Weights of a small mixture-of-experts language model, trained from scratch on English Wikipedia: a variant of Muon for the experts.
Below are experts of layer 4 (counted from 0) of a mixture-of-experts language model. Rows are named router (the router's row for the expert), gate (a neuron's input weights, with its number), up (a neuron's input weights, with its number) and show model dimensions 0-111. Each number is 128 + 24 x the weight over its row's rms, rounded and kept within 0 to 255. Numbers have three digits each.
Before each expert's rows: a language model's description of what the expert responds to. This comes from a sample of Wikipedia text that the model never trained on.

# expert 13
Description: Periods ending sentences, colons after infobox field names like Frequency: or Municipality:, commas, and degree or prime marks in coordinates.
router:113119172118082118109100120120097127147155133124122140119119160120084074131130130169091129117116099124114147114137107145170106097132130153101152124108164115188144099112134134157136117102147154110088141107132126117094112114138140153134122176128124112161129152094079116123115103076092148104109114109106128148103130164122079132132113128102
gate12:090089149123151174074163140150176151138126121133137165109136137128129134105127117117149121112109096117128197074131141121129102129161160104109093125113165105136136096123132105146125165128091133111135146090155135145123125146144092088159083168107120111130117124154106127095144131187134127153132120127111142127094088121152154164112122122119
up12:101120142163152112136059150123112125123099104107112131052140162116128113117134140132150149079127120157136152116103159177126129161145116156149149123103108122142080135167108127117108111147083120136136106163086122164142133128165135121156111116084146144131108118155145141148137135152117103132153137116125125170124119100159174107133135107124
gate13:076143134111118155167175167151188158119122182115134058151093119144137130128103119138158105113125165151126098118110142127124109154113123100094154134089133114142131119098122142133143142158127130111102096081122130145143123128165164150138122040142148120162159138110138082139135121135116137110123151091147134134092132147135127156119074130150
up13:109098091101103115130139124123170165156143145102144111155148144132095132136129142107116113103135158165097162117125171088137100140165138099143124090105149104118160105154129139153155144133137120125096072107138193123115141128127131154082109095114167140171142146149099135141142097144122143102125149119118098146090129119088122118152090154111
gate14:107076105115089164095129121113119116111094092128143071143114101190148122146114131155106175147150167114127153121118139161132127145155115100174115088156151138166108120139087103144110118120119132100154129102117126087115158117138133082141119152143159161117137138121105113092117106131144110153152157139146168155101085142158152114084155161128
up14:112076165130144165153109136090121144141117136138144114144134160156110153136134159140142114078132145147134114184128122149123072122107180117069140151136120139133113159156145098155141095129125136196111114140126099113110134125106113146128130156098101138129139140146133158144138097074118140153127119137144118140112132156141102137156161144145
gate15:118104153126122146114110132090102131154123138181098142137106162129143129129136142134138099137150106094124156154120129112123085130133122156129092114161144122143117086084107112107130084158103138087144106162127126104126126081138086147133134121118149094108116159158102121138146099132109125129178150140098153130148163125121130101091136136115
up15:150122133134142120146102117111123120142140104110170114086162135120121126107089119141150147089160179115101150113138181134156138123133171113153102148113159160153171126133133139130147119113166152144122148127075148144115110131120134134130115103168142153134091109158114127117077174105116146147146098128128117176092127121127166171134097108081
gate16:118139143127146125129105183142113096188109123166151122187118101116136102132155139097121131103112099147119132105136128100110071184129185146131106095101142126133071121144082121145147123135054144114122164113104141161131144133094153138097121116129130161148100143118136117093102153111141107137134100119132152107156109105125111087118119104117
up16:124143140129163160137116131117102123151153120153104104128142092159108107092144148158159124146127121184136127150124135150145097100091160133181108122117123139161098121139097091147109143095096150155128108105130143144138127155088130154088113131105123143129088129125109175147110178108151145099143147132122130138153138101133097046113070123134
gate17:163082180123103157143135123149151164176146124142122128100164109120128132138102134096111160081156113127117130118132108134114115105108183152155130108163081164131123133114128138125132150131120128155130159124111151158098150120143106100169124136104146122100084160155119155120139100126120113120109161141139144122114149102107162161185160118077
up17:131146094116152130205160121176167158155120135123156108124123114116082085095132100098157120117104128135110156130140110124139135141162054127127182108143150139132139138140114152136169110094163144139112126148148108124159178129128114123129131113157122105174115132140149139147127157083150100089114139115098144146151087117131116108145125092132
gate18:128119130135146091117113106128139157123122084179126162132157124110096154073111128131151124124162134147090118185118109096131142145138149089137122121142131193165143120135131125151135147111138138117144091142107083124109101099113090141129141137106142110120063111097114108130190137114163121131170108123110126114139170122119127137135147083158
up18:141116159145151140135087143162126120115123122131105130139095177110060115119189112121150127144105121116152118120131091151128151075113179170123110172117155145116096129153105110134103093132148158151144131124143158127148153151155177128111078142154060123111085175139175095134086120095108113158119154144124124115106142115176117102106076157147
gate19:120140080140125165140103128106085159107105110146141142152091146154137119121107078128107074121109120143155139106156101158114167121127103108165092131125112150125145141064112140133135108172160154104130126145141141124116117093131135107152117109104083159121133116119151127126147102124152090126147135137116127110136145141136161098093107178105
up19:130071105210122143119094130135121127166155097135139121103112124125133085134139131180107128142135124115122126123152043128121120150105118143135123093116124159129156161131097124087133145112141157091154124104132113129147177139119169091154161169092105145108157153154139162129112114136143101153178140141079122166150098150155160130135126156142
gate20:098093139105117151107118132113115134134120117123156121133095095132076142163152098118135129098135148122106064123118092131133137108132147150115100078167134111139149142136112101151132131116140105101127127144147143141098105116116065117143172124113103114122092105095137149176184087175140146142107138136168122123128130144148112138117134121149
up20:104128124178118099127125174109152149183107100143116086117168137173136163147150116108147124131115153072134113154104140105134110127125126079136163125120155152149139117090169168134115152153134151106123134144170122136147115126125156119124131097116163097160168120123137162122093106108096097138146132092103112171077126141148183145125137118130
gate21:095097151139122104139143145141107090112170090142106124124114106121102155165107113130138146164114107116138090116098099141079129114106114155102127102163101174106136135159160162150146090115122114147083126118077102144142114124091114079106080103130181091126140167108171117112091131141101153092153128132114106154124100138149130136121129127144
up21:124085143136071120142131144132121128145140178135148125110087138120132107131169137160144139139126143148133094098099136108114122145104168121097125118114139139115115187099111125146128111124118107093177111107168158152122139142123162116133137141126093135127126138097178076145130158134093129117137102107131082118101118138138164181129118134145
gate22:116137084133169105134110138113115123140141159127112119129109133142145134116175104155105119161141142097145139142076156137107104127089171111122117127140095140090130131121143183128099078127130133117098070146113131131109113131115124125079112128102120096126138147139114087166118161124128101094108081135149114116126153116131152144171119146137
up22:145142139196111140118149176169140147107096108106164134114132126159142109148123120144146128112125069086087094117165134118102116113108133107108176107124153130127208097120176120112168153101151140097114171132125116118126110145120136102133149118088092122114138115124102151145130092129157127110120110117119112134134112129114162106118104123100
gate23:123124145138152104105101135125114090124118128120089113131127136122135145151123125110116168186123155110169121123116125106131121130145111149133141145064085115117111137126097136153157152114150157159129143104177171127101160157106129098111113110133122117084082141128102101131142111154117155104131092127126101147070123151158067119113138136138
up23:132148147134122147137112103136161149131146136055129121145083137098154175146121129111085137168137120115115126120114132162074141109077121106105123138116139120088095138166133141122108131144080097113152142138142119113114146132107154104127150142123086153157155130148110122155128084139104141119114109147132158084149132095081115135122105127147
gate24:117147109128144127097127108100133118153129152132108127104099098147121110156083122110163096147159140103125121124125145160145095101123152145145155132122144132138124175147118146152115134105151130117222089109124152110181163117105180164133138119170127160187103136128131120117122118137080109087140126118139098095136148093164151126149160143124
up24:047126140124131137163108106147144129140125116111132149129103107134162127106127100082086120165101104147112133117126155115115139101147132077100087119083141126145149152113118178130095117110114160077132100145100178125092163089182116152146143164120128128147098156111126149110126096134158143114135102049124142146122126144119131097122152126104
gate25:134121141129164128157140138130187123129111070133104141125104126153152129116103125152144109123121092092117131099158115162162132088141126125166140152173149155133104162132130191125155126172112117117130141129127158119128135099098104116099113137163118138141074112189107092111109118117139162122135172150169140132188177134144113100136131140125
up25:126141130098116097104118130149086154086113149084159142121157127144102131125107147128159166143164161141107088113131130130128151106145123102097140155150134147124134152136184150122118128141102121120139098124131140146120142114119077142108112132085131097173116170188129108144094114143145110116122152122140114103177095138155120131171195135157
gate26:094086110134138135089141116179156107112083123126134120181143112127152160134167175132113093127134125088128127142146142167146169153101127141135151124090114136141101112113157135122111167160125096122089105154128132093136089147152095159145150154118159139125154148159115117121078127087156116142128133108069159123143117115111077116170110106122
up26:113126120133118180096145116188090137138138102085114115099137148090157148135100102122148117130118131117147093096129127124126102166152110110129124108126130105135142119134120118109119078144134152113135114099100109137103142154163145167140138127149145120137089155105133175135132175120079117125091114090087125102128169135148126140145127140148
gate27:133085138137140133107102144139138120137164108175131108153147137136167152154124161151113150152161099114133124181134099182098114146131113097109110152108094108139124112128122086152144128127128140101154124132130142118119142128083108131145144116108098150166108116136101176091120141104139115180118143114108172150161187111070121155174084091138
up27:130136103132076116172145141144148125091143140169159091135140125141125149120127079133102149153135114144100142113111091154113158115121154115126110152139141108110135143126149130106130109166105103138120123137145118137111103143111152093100115116134138143132132139162125136149098142095145155108131158192118157147124130136086076152114187188167
gate28:103153145168121148084149102164100132123114116106170111192149135145132140100158167105145148132114084069170118137117121156145112147156142135100136118124121130105128077159103111127136109143129133146133145139152143119140087104201112124134099130138150120144118101091097154172104135144146122162133072108115097128103115133144126168127113097192
up28:144144122148134138165105143131138112077116135130176149124120116132110104097135145095096117153088098130149105140129118144133161146174138105107092113130118151123101109089076114109121076152125151110148117113126133154165142097155092126138164137151146110121115124124119095131111167118073133120123109125133115115129166143119109102123116143115
gate29:099103122136103103133081181153160137121158113107087099118117119124177151100143125131157134136101128142087156145149121139121126098103127115100153083103103100098112129172139110115115098126139123140084105109111146161142134092135142125110151123136157148149138083097133103162105131123159122106170141122116148152081113106165141126075120141094
up29:185102141110139131163112137116123122143115175187131107154133124152144116124166069110097120083128125127111129161159110115124098099123125101119106144128135112128132172137154113149116148136127131134143116091126063140098095145087106135125178128131151137116162105129135134103175091159137114184149155114124100146097187128112119079158143114156
gate30:137128155115136095087182130141116135125127117119114133134103095135106139093134090131177107180143098118108143122136167120147100166144160117152172125080119119142086127126156128147094157129132154121126165132079090140135103108176096140143104108120088091088160162109132119135138164135158110160110140124121144163097106148132143124137095124105
up30:119123065133118162145101140155136085106125146113129161113131101085107113098137117096102131134122144146107122105104130116167122108103060121077137127113115136176099152130126111123115156143130162156075135138109109139089123191142168117129111132110104129140133128117154121145152129132109128121158123146134103125123126119144121089143145124100
gate31:164143113123143100134153130125124111155124160180090135129123077102124118129101151129099128155116165107097122127141158174154089143145084136141173121148122184125123106148117133139096081137124129136128130138092103141162123132170099131127140156089113092083147121116117178083175174163140180146141091171178093146113102139166157104121146161162
up31:106083147142132160105110149158066111133155142095124120107090160109152113110095097165156136154147108145145128103117102138151157137149107177154091168123112092132105141138102105139152157095143109151128117091106140119118114117163134117125122137122145096138133142086138140172105115148149127147106124096101108151139112180128137129120107130128
gate32:130118134148074135118133116117129153129124093099101057126097121131131101111143105125111178150165153126100143100125129097144132097113135127108123101126139169120082116093151117116123157116148126129111134106104140134122099146177155124122120120120149109098171137108084155171100145160102149107120112128128129156159134127115164139117147160105
up32:133158119144079126140135132141140116098134094124166143138138101176156119147106145114141112154140114174116097105166140146136125147138110145086089149108103160093126106150110156109128139156116160173096113097157138148159106152156142090134158127144125122091155146124136196153131105139102156167111078130133083094111137179142147142147129172108
gate33:090100104151094181083186121114117143108162118151137116148122159149060111098141128160140139150150149118135116136121125104156109153130093114138084142141137126096174106132141140138099150126132104120102156150094139128123120146138159124137029083130130126134155148119118095116111120158153155142195109163160143102176134113100116127157161087105
up33:086112136114099134117133120121120137074146135118166104155134106154138116162109112137121099118145157140134120132166126139155097139115139077156118138106118165161126127150150159112124122061122109143126102104165100143164171099088139141145112120125119151117147114127089111110142101100155119110148143142141166093125113149107155135098119097110
gate34:087116123162145134134104127123129143097132120149124106164164158104135133132141146161160099172124136155157080121106113119169131131101088176099107108181136137148085128113122115103149113148137099132091079145093148175124141121107146138128130126136123160087089094137120141141123124140153105106183125133136145103174097076128149088077090113151
up34:110115132126133106134132123094148105116133136157131135146112129113123127148115137103080140153105133155174120119105114132074113137167119156119118124151117136159102147164126137119101103165137116125113135135109121131117154116092121130122119090135123139089084124141122150152126151139126122139141139153078128099159080110136133106090084137110
gate35:077095147113123107142178112118110148094151124174153135119130131125123117149128083171114104122113130114129132125146209133147088146147132129119109092131166147160129122101111143137119142134133132138082129164082148123121160136107143114071118117090137137110138124116146130121124143126150190150107155127118139117139096087117136143125112141136
up35:079113126181131146104078172122147121152136140125124163132087098141145116135080131126141102162098142147152158106137141086164140144094146151138153130103117097141149129094130109097101145119142106124135107117157163146136121124133144161122115125133102150138125138128105110166095174153157144105144120156140122122105146109155076180103126139104
gate36:117107102076134099102127087105116122095145145115141132119124123089118147152158113122132125148123151159125190126122098128138137154133174159113137079140164138134110087150097114111165099117131127133141159145156166076100115140108106121114099106132152175160117149134093112111107119151170159153096144132101114102180122139172141181109146167131
up36:148144145155116153127096148183136094114140138170116151140106136153174137150106083083159144070105142168104111145112129140116074150093143119145107162123132152114123151158137134138111115109133082104154133092118125092113182125170096143132101153165078146126131133173138139109100172118152105135125118157116134163105141115102127091164153160149
gate37:136108120138164127167147135094132133091132119122097090141120119142117125167166178151143167124124146145112122085101120153137104124105102126124074121113183125162130118121141146102081095127098077153117116148150119129131098112133154137138096068111102145106072087151167105169102133146132141087128136113104130137132107143144123130159120150107
up37:127116155144153167149115146109162133095172110096118118115116106123111131142163135138148158116178077145133108096110121152122130114130115125134154122147138142140125059112132114107065117139142140118117167133144112091138174085145119129097140102106113117134151153106121112113135150061124091146070126183082121131112095151124126088153153137127
gate38:110146189142116119129123148103136107108153113139140148107131111137131186139125118147147101122131101127099153103150113125149155092140095132137111109142139103110080121144128143116078138162128154141139143103116160098121141201121160184095142122148143093077106111155150145137165110151124106122093129117124074140136135145158098120151124103071
up38:125124094128101070125140112154134145121151131163107181139130132124132105120134142119092171109120141097162121125117117144143137141094150145154169119114121151106121177134133067134151105133162095124128102135124134123138140119116117119129112106103124149124165141120138114124101123096105114130113120159146136123136135131135141125146169151099
gate39:094117110142128129128148096138140144144106122154103142151120137117143080148098111147127121141111127123106129117165178136126110098128124146161135072114101121127135112136149179107181101108122145089106123116122143109143137182120100131101152124120144178116104141074095132121142117129128134168145125103146111178116119148100118146131138135115
up39:155114091107076157150108107135134162149173098131122151134155117104113162095120145176116132149150162148140161164147147117124113136103115150132094160131155118122161143153101148135127092129119092125137143113128104122118117150121149166121148151134138116061117137157101097096096136169149137150135087168117150141138142095146142192083132125133
gate40:106129163134129101134165119148090128116134137156127163149127159098128162121122132128125116113112107139150107107096139126136125139140134174144080081147126126084124119126132147054105126122122129114148139148133147161108120111157132135142079118152172136125111122088119142158078081167131103110143059159178081109168135154125132127101115118138
up40:109122112135157156151107130120109144134110181157129180166139096136091130147088097085142104117135109095083140146116159084127142095104142106140051096178115131139141140125120124144140126145104079153106114102104104149146128112115140112134112120104121141107120120135139137123120141125165159141172129114166080129145118119181139113138101157124
gate41:139109118110140105137147136149162154144183101132098123133162121108126108148130113126100142159174148149075149119099169138110139110118146110102079100109096091109128118158146154142103107162099113132169145117163107158120128110149144115119114141095110106137164115152120106145125072116104143121164098144129088149139136123097107105153153131067
up41:124099162115115145144103065113133155131186123123133122161106116107112132165102094111113141089140129120116136113121135116114152109082144155145126169148162152120131132124092137115147119133123123121062155133136177152141104146132121105145177122131112131132124121071193141160115118110086145161112131148152142097127119120138082122107110082177
gate42:132136081099132087131098137088133133176153118143160114100117123143147127155133111105138104086153098157147123129103132149104117103115125126088128146151119174128134165149169127155152118127138171177080125133115130103129150136142099185153128110102106091109120132104125137135117096135135121099112143111173126080119138102095097133090103146142
up42:100138126160126159124133133130172180091124158127138102127128114135140123142144130121116162145106144127121158131132144153125129159134167065149113104129135137169129108168149118121139125138157156158117085148102098094130115129097094099128143113148102098127134114114148122122148139125135137126090112122100146127169107096122153125149158103131
gate43:116159124141146124143146127116155144122145119083128150101109163092102110123159116136103104126147110114112122133161138122099092102095151151114149135139088092114105129108097103152109139126105170089148135143119116158121119114165120112057092160099128118163175148136150080143057147156120129141146102102122129147122154157126074105112097114107
up43:138119112113089143111084111115092117150156121124098085131136117076123117141141128114138145107150119099121147142126143118088162144124123148089115124136111094146158160130154095195154118125119187148139153156120154181145140160105125107137143153136097122082099116118143129125110131110161153126171084156117150164133116118145139104175072121127
gate44:151127146137155090162123121111153146117169138079176128109149150089125118144135106114099115141088141140107128101163134125111153112165139114094150104174111103116127144105116115121152160164106155063114106135114118161105133119184124139075098128117122111086126127152129120121120113159104100093105137132100154104160139145119143111145113139144
up44:152180126121170138154107105100142093094160147120144135109149141109100155172107141110124144109127127072146137176123102124130161130131132136107133076137118117118138100118137133123134146131132114113123112113152136157121164110169166122129150133143126121143164107133102156129141151093132074135118146145141123122093115100134121122131124109147
gate45:147125172161151117105122128149155126093100089123144159097137097147150081120160152113135140153139108182139133191123132175131158099106109091111091106134137130128143092140095164136138124169118139172129116126131138122118112116082098086146129098139113100103128079143102098169101132105161117154087171130148118133151122121122156154098107132093
up45:125098164114097132117119105113119149101162117097118160147132168171123180099119195143137123109124133126140153116118127133137140121118127066108148112120090153129114091156136079161158133114134130138122130144167065158110144114150123101141130107098133111147129121090149145130120078114122135148126160112152147127117106170156080150146123131158
gate46:114104102137122097135154152139127115132150151138114143087147157097091085102107100129092153139136139121085146147077161143079165124174088102125075113143126114104140114122121124126155132141101070118132112159142076150141158163137144110124148156146108148146096109144113158128080159081113097148118152138105147123124131127113142122176120147139
up46:097115174112118148126151068129133115129151161141123116118156132141117190138133129135099090155131084110132143122107153104123101110155142115088108144126101114158110114156110094139124146106130149120086132136135109126119129112164152118171116129118151093133119108165070128095106137113138112159113139156075086131103139152149144128112145150159
gate47:134114134178108143146149122152128169129165137153177138126105151134108142170116119116121119144120133077111093117118140113096122119137154124129140140117136112135086129129145143163116128112188156115096150121115149129148204119108130141133115114140146171118159135128130098116126138143117106165110197109118081160107109126103118189128155142145
up47:128114138156111159098111147117121114095151101112121159140127114086108128128145112169144135087130143086084162114135125148111124092105116130134097167115119120105157119137140106115105176112066164173153151106156138118091111128098128129120113118142152121115091132145119122104152137137116102174123180150105145128113146111129161130153112076105
gate48:129104120156125082168124131130119127110132147181128171106111125105080087138109151134155144113092157130142097164138126102134150124179118142126164111106109110129110104132129112142042166090128124173089145096148143123142155106107156102103105073106157150127110122118118092133130122152143125135158096146096154125129105143121128093137115104074
up48:151127127135135151125150150127165159068151115149149140169139087136136124144153086125192115116143164106164138098162120134117155132098098121123146175102064070111141148155092108113135117104179108134139120108148124133116136130127118136165131108088125141131112099160110156093105163121147139144119118134134159100152103166123130120088107098097
gate49:122100080147121140125117132141105143152108127087115109088118128108071113144131120148138113114142131096134115130110159142122091118109094094139170137101143104120128070122141106156154117138155075114161132132165132151113133187119120140118152168107124130115135129099176149149119102117150116084113163155114090145106125099114122103116166166116
up49:133116064107124145132122143101129119131140130134123132077082156078075126165175143119128128134127099121126148119146148109129091145181092134138162109113156142114127108119102122136099140144165077107172118142114136137094148127129146166105147122171148157134101127117166123118108102151123119145107128120133127120130139155111144078096149116079
gate50:098105132159120119098142128119144115128100120115093115101129135121142154160116122106105184111139130146124126139122054128181109179141122109120177172129148151112091095091141092120109140108182124119164113107107139150118175173186158148134149131150146150147173162081155138170120056090120134106114120167160099108133123130080159113139132108123
up50:114119099113113136087154162132149136128132124175162152168117161110132154107120102074127111164114145088119143127140118142103143102140129149126169163183148079098126128155117136125095148108096180078118153094116118106123146118103115138106090119108181146160167098102125082119103148130146112093132101116150121095147129108138144148149113116114
gate51:096087104140109098146142130133135155114105144090114158112146136133115133156092110097101110169143130095159129140142109089143097133166118110112122094172124148167109120116125152122152096119149133130162119111134130101138140131156098168116126193132163159115122147122117146116154124120112155118146078144144141095170174115107128095138121088149
up51:127086120111133144163101156120138107108119106142109115112095164107087138082129138169156169135144112109094124092164102107151080144171070123162158166122113143160077148146135099141116193145098114085143160114116153115125129141084116143119149169138145167130123098110123107135143113133121140113152098105129187130156144141155103125108095140165
gate52:102102184176119116093148069146143148147149134117118143116139163150116165144147164157151094125139137083122128148160125155120123137143107171163094114116100087142132130122160108121099121141140141093116113112143145128205094096114139124136188128117094117094190104123120157104137128093104199117164100090147122103116130098145093112121096111142
up52:082124127113126113166111132108108118139119141145099169116137103145167120112173142113098155141097093124158102122149103135143103125098125132182134075122166098165100122151126144112155167126111135105150123113119163153105124136145164127140130073117082044099140140127122149137109125157148154123110094166085156095116119120161097108138131136147
gate53:120107108122120108177159155132130136072113150138122127120087135112113116124137134132102129124093147120120134163112105134132121169114124128105158169155159118149087137133158123137136100136134098121114069110092152139124106114192125140131119162107132111153175123141096148087122092119107138130123124137125115111171137103111141118125101112120
up53:109110161147138110162170140145135143121122107173146122148109149142099138110108137137157102149115082154094129122144063144132055137117143159154144118086108111113166113114118124068123120146099109111140142107103181128129145112104089113133188140142160079125131107119137201139093133112173143087155127146116117098137142126097108145101137137143
gate54:111143116147101134156163136145131144155113126109142175127141137128147106107116088143099113150079115148154118134126105118152166151125093121092119160143122124122142128175085134169156172136116124117133141107088104183067128097112116128118150129112097131096153158131111112107127104134109166135113140117091119175122138148136131126112146134134
up54:106133156120116122136140084140143097165135123131094145111073133145150084102129154173088115148114125160084098150130157149110102151135154159116146141129101125150081132166195131122110111152123114118111128105108119135123154113132119134164125165169144096122133136146107125158098108089130146150169145123134135161103151085152122122159154151167
gate55:131113140155127126123088132163121115107121132134146152072101121154154113118148133121145154146141150137160129089150195134088112115139133156167077172126128128126122124097150136107132108133138114102108117112129100149113143139118131133146077168121118128138101082142110135079117135097122157123084109108131152165153109124133149159106121140129
up55:104085130131125150119139145161181117103097109122085189092102176154115104116172160094152129127105120108134106093160129152115139111079137151152122144154144136106123108109138109121165148131124115175111116088085115159136066136143120094160163116150144150201110112112132151159120172127149115125118183156123114144121131112102114108109116146120
gate56:072135138128156105122115134159162127123146159133104133127120131150139214160132115111154114121146124109124128106119179134128145135153134121136137141170141129117099110146126170108103155119093161067124096096100163145140113115113137132089134115123129118112066117147098155133152129170182087114095101075150123135129119121140140118135118102126
up56:111106089145126160127076132122137121127117100120092110075117133094116107106098127167123117158137145141179108091156115109127138119079135161127140125116120182090118151095155103148075121143125141155100093163135137151159131140153165107166140098114126123127133132132125139088089110121136126149133157154114129141136154138116133118138097094123
gate57:112122134153118084136164143127130097145101127149117140121099149146143112113110153142144118124154129118175150099131145099174073126116101127119040123139142086101123116099166162110136118135142147140155119149095146126149117145154132065113079134095138160126088134153143101145136112129150157100172134119135108109094095137104124120115133099108
up57:126120131182134132130137129119129122137125138154098148125106117131148123118107127136111084130089089122127112126142142151085146116137118120124096134153128092118136172128153178116118136102121179159115115147146114144172149148104114102125104114111125135137134124119114119151153150059126131123153141179153138083095140133150139113161108147146
gate58:113127089133132133120151113185126108171124126096128145138116121118140147140103086151140153107137140122078122118081165130124075091071119190151115119108136141110145144155097115144128083125100121095166161138136097143126141187109146102122142075158144132107150115144153090126141102125122112140145136154150094155112106143112134106152097124154
up58:108151140179129135112139138108119113159130132152111123170114084117185165142184125135114112126110147162109086108165175132160114109123103193108126144168149125102171114131133092136137129109149110154120112163134099098137167142149137134129106135141157146123129128144151128103092110135089099129096142126195127116147144103126127100120101129113
gate59:102125108112109146124136178149114107122118134112147143113109131110138154137123148139140191140143144117125134107104148135152170081134130159113148144098125168061093144151092159167120108140130145140105113185129121140136140115144160088106121145167126116159118086140092119145129100202114107137134117124138107124166120116149062141106116124102
up59:109111113122132190165128132106118113129117153107088123128118123134155134103158122141151128136123179166136111058121154131112101087151127104115127109156132127139169145113115098118150119149144111132089156130137129173149129121126172142097150104091157139170152130118085108086155166098115079097126139114102150113149143135140099116151091136163
gate60:125146109098114118120132102129206127138123126162121113134094145089151139151138168099127129136105120162123143085139128136171109140122130126159088140113154136130111079133142142159152120129127135144086154100111145147119129152146127061170078119127136102112113172116121144138111130134091142153115131129155123098083111146142183100145123083050
up60:105128109106113140162148148127098108140129101143124117110138112083133134145175120129073105118151118178096120156105133145124134170077136168092185142132114173106158174140115108148131160066174137115107110118134118129112191099150089107084143159120134123148121127111153124117144137124124157143143160085119102120143140090088131154127093186101
gate61:130117102157106114183157120140139105150115130100157103110092108155158117141118152140156139122116106144159139095113114111052149109144135105124118135127096128123114158127143137145113115171172122106142126135165106161162147130125144152147142129153133159138144093098144109154083109123149131142140156133126118098144094086150148134085178156125
up61:118124132119100190103134128109104107141151144125082089121096143109176116150147130152141126129109118097160079147108118145128167110128122141158147182127161146134131081162069113153147156077101129157191148167141130110146088112109099114106123120145124114154098106107130165139104105182118131138144071157157121089138097108139146141144140154141
gate62:090080142168107093110129175123121160091140143132111132097128113126080155120138124110111164118119121100143123083085139163168155106149126116100139128128133127108118099115096080147115181152127155117116147157116171130111087125099078107092136167140126120117112126143108142147117130145122132109176110100092134147160121149151121150103161099135
up62:081095150125131107129174163070117111135126136180081109086111173127103128136100145095129119148133128162138111152090166144139153139171116108097131102136147094164133128108159136162134135105143160102132154134176131157126129102112108131075121120110156095128112088129129133159133109130125157097188164117123122132132119117096114120106152132163
gate63:140121104117086123174135115130103173175143162121141129158097160149104118164089110116129117141095136140099119122136144113082177152125140126109168127119113091171118116125087103168167090114121137119124119124128135132161160158085114135138112176136124107140129119120131101112107097152075131139099133099143150094178122145085164132132150180139
up63:109126135113122148138128119116150109109123055107143077101140106128113147144147143141170107153146130131146079139147116201122140118113144119146109134136133125116171150153125162132109175095167121090137144105113157103135126123151147158135124139091099134143105156141165151185106167171148160080113136117152112150096129091156140155150131105125
gate64:126097090093113105117132114139132112150090143096077112150178160143114135167158116141113101146108124136071162140160123152127134145117126137148100120103134122119126103115122076154137139142117103131158143114093120119151122088104112137134167100130086104097133176128108087119129182135098112150147178137118119141175127169103140100142137134096
up64:125126168150115114153139138151145159107122088219151125135109110149143105103115099108119150139128102153151140116128150150152158101102069117116108104089160144108095059136155086111112096132114109122165133140093171095116146141146108158197123166131092116122128114136113150177148134104125167117112103150117113150137137119129160098123136147130
gate65:147120103115100130123172073140084144170101096131128119166121137111139122099099127171083140102115115144153128117124102183078120120114123128145127127088126098121160118111130144158134153118155126113108077087175130116147110097125138100155096140127106125100137111117138130148160114182154119150162141114143128128121172139150132121168156143119
up65:083175148130092148135109127090124133121142158086147154140140131142148067158144134144164136080158140119049159183125174131112118127108160116102123126117134108092102117140089106133125112157125170156113141198098134155143102148128066145140132135121133143117166126092182088158107164089148146101091121129121120129112112124102142165128153151136
gate66:115122124123123141139117098075122145157096110110098096110094116126090111147112165151114142102099104118081142151130113143120151157113115088114153160090131086101122135126108137117155137115145165128121108125124103114096138098145099094074118118118148116083111143165118124091123097117148150174064150177138135143110099118122082168121164105126
up66:107155142143149113149171133123148145147128097150118105087144127110116138098127092125131136153111121158142130132103157087124182135117115130125075145093107139138167109102107148100145142145114115144151136163146145132130128119155165123145110130132166155170104142167138141102149140098109122152118159121155082127102103132126130139067105107148
gate67:115129108124151124171124101123116134196106146133087116118113098147138150112108123131163130094095082130140167107131122127086156115144114135131130138161150129141118159102208126142123104081142116108158143168111118070121112106135160143131115119094109181137122125152077092124142148092113089147160092149151118112104170118140125155112162142177
up67:108153130074105101115129112110118084173134111155114150121173143128141115129114106101140125122146155134098136161133086139096191141142143111105154106131132155123140132163124160098125176159089118088127111108124145197118121120181137104134136125125077126141141142176130151125119126177124164127105097093156141126190101158141141127139120150132
gate68:159131114086129150085128138157115087120134143105148163075138162175142078138141113103123131165112127084163147162126117147093117145161100142100149144149119094116135168157085167086141158119076107087136115094161119113079139142169148142112091132124136180097094133131125120134155068120154120144139122126114115122167159151151137141123100118121
up68:077117159134129130177091096140182129132086153159195118110128149141121160130146153154102145112125105132153138110147131121114113097122111116112174133109179141107148110131125129164145142118112135097119120135132130068133115094109173133138112185097153123141117163120128139114111125123100141133154157095097136101074127131118147150165152135146
gate69:177138165138132097168106140103160109111138121136125136130149095152155060100144143140155163139131108128075136135165115126120149125126138103120130124132132097124101105145130177084108105107094141087139117141139180153133102120128133103144095144083141157115092148125111165153117173153159092140151132130127103179119204082123126135110174142127
up69:068118118099137112168159155106096147150098109146136120120158107162125120162149106135132140134123123134129114120121124111119147132111085082151141139117127118112100156128135146126117121146093141133161136166191115169156138127140175119142137146148141204096130151138134170135137155116107132137161123099084166104154143130148098127105112103163
gate70:109138097122124085178119080133130103163163147098162112127145108135108153129063090141127107138105161119144093115109142158160134106136146126142125089176121120090106129129145117129126155132147136149173093135128126159109135146104134120081132156121138140163088105116140155130161106108110115107102159132116137144149117136137121123140079094083
up70:102099116136073166123173138137095116106119102106117153151123095137167123123125139124118143139152131136102120103140114135121149123157061120135129175106158142141152102111138128092162127131106149122072119159112093141148117109161133133121108105140106134094179115137148177121082115103118121064173127149170135151131113109177154150150176138136
gate71:141115121107151144134145091102129115135159084138121134140128109144124100124124105128121134151144124145103141166103114171153132052128125089128149106137147194128112118141161078072150127153130109129105120169122159131158102121152154119093125148145110137124111143095134154158125145099126192134141135112122138129107114129091139128163094084105
up71:079076140131094121123177138087131126134119091103144114087126120144131141120134132100108118083090098077137142126160120128134133121129154110145156166142146155148122155109183122121177138144085105111089117148150147170136146127090144157156119125129113093139131138169172117085134068144117134064096154172129131150115144147138144168090133131144
gate72:129124090102133147115142119140146158113118169153132139112142109072150107133180172101120116153147157095128125129187128146141115143161132131110112154150132173160156091099158115151161129147154140113119101153153115120124167138080147146112093155165149134134160174127140134155088118144126109123116118126118120134166094139142124194129100127107
up72:176132164125122144144119132116150137123136139085132141117121133107190157154177132126158141096107102125079157151116168082110112142166115151129133140108185182141174149130163129159165114116122134166075144116082144151097115146130141160128114165114126086131113080139101124125131118105118127084120120165110144173104119125149124158160121142141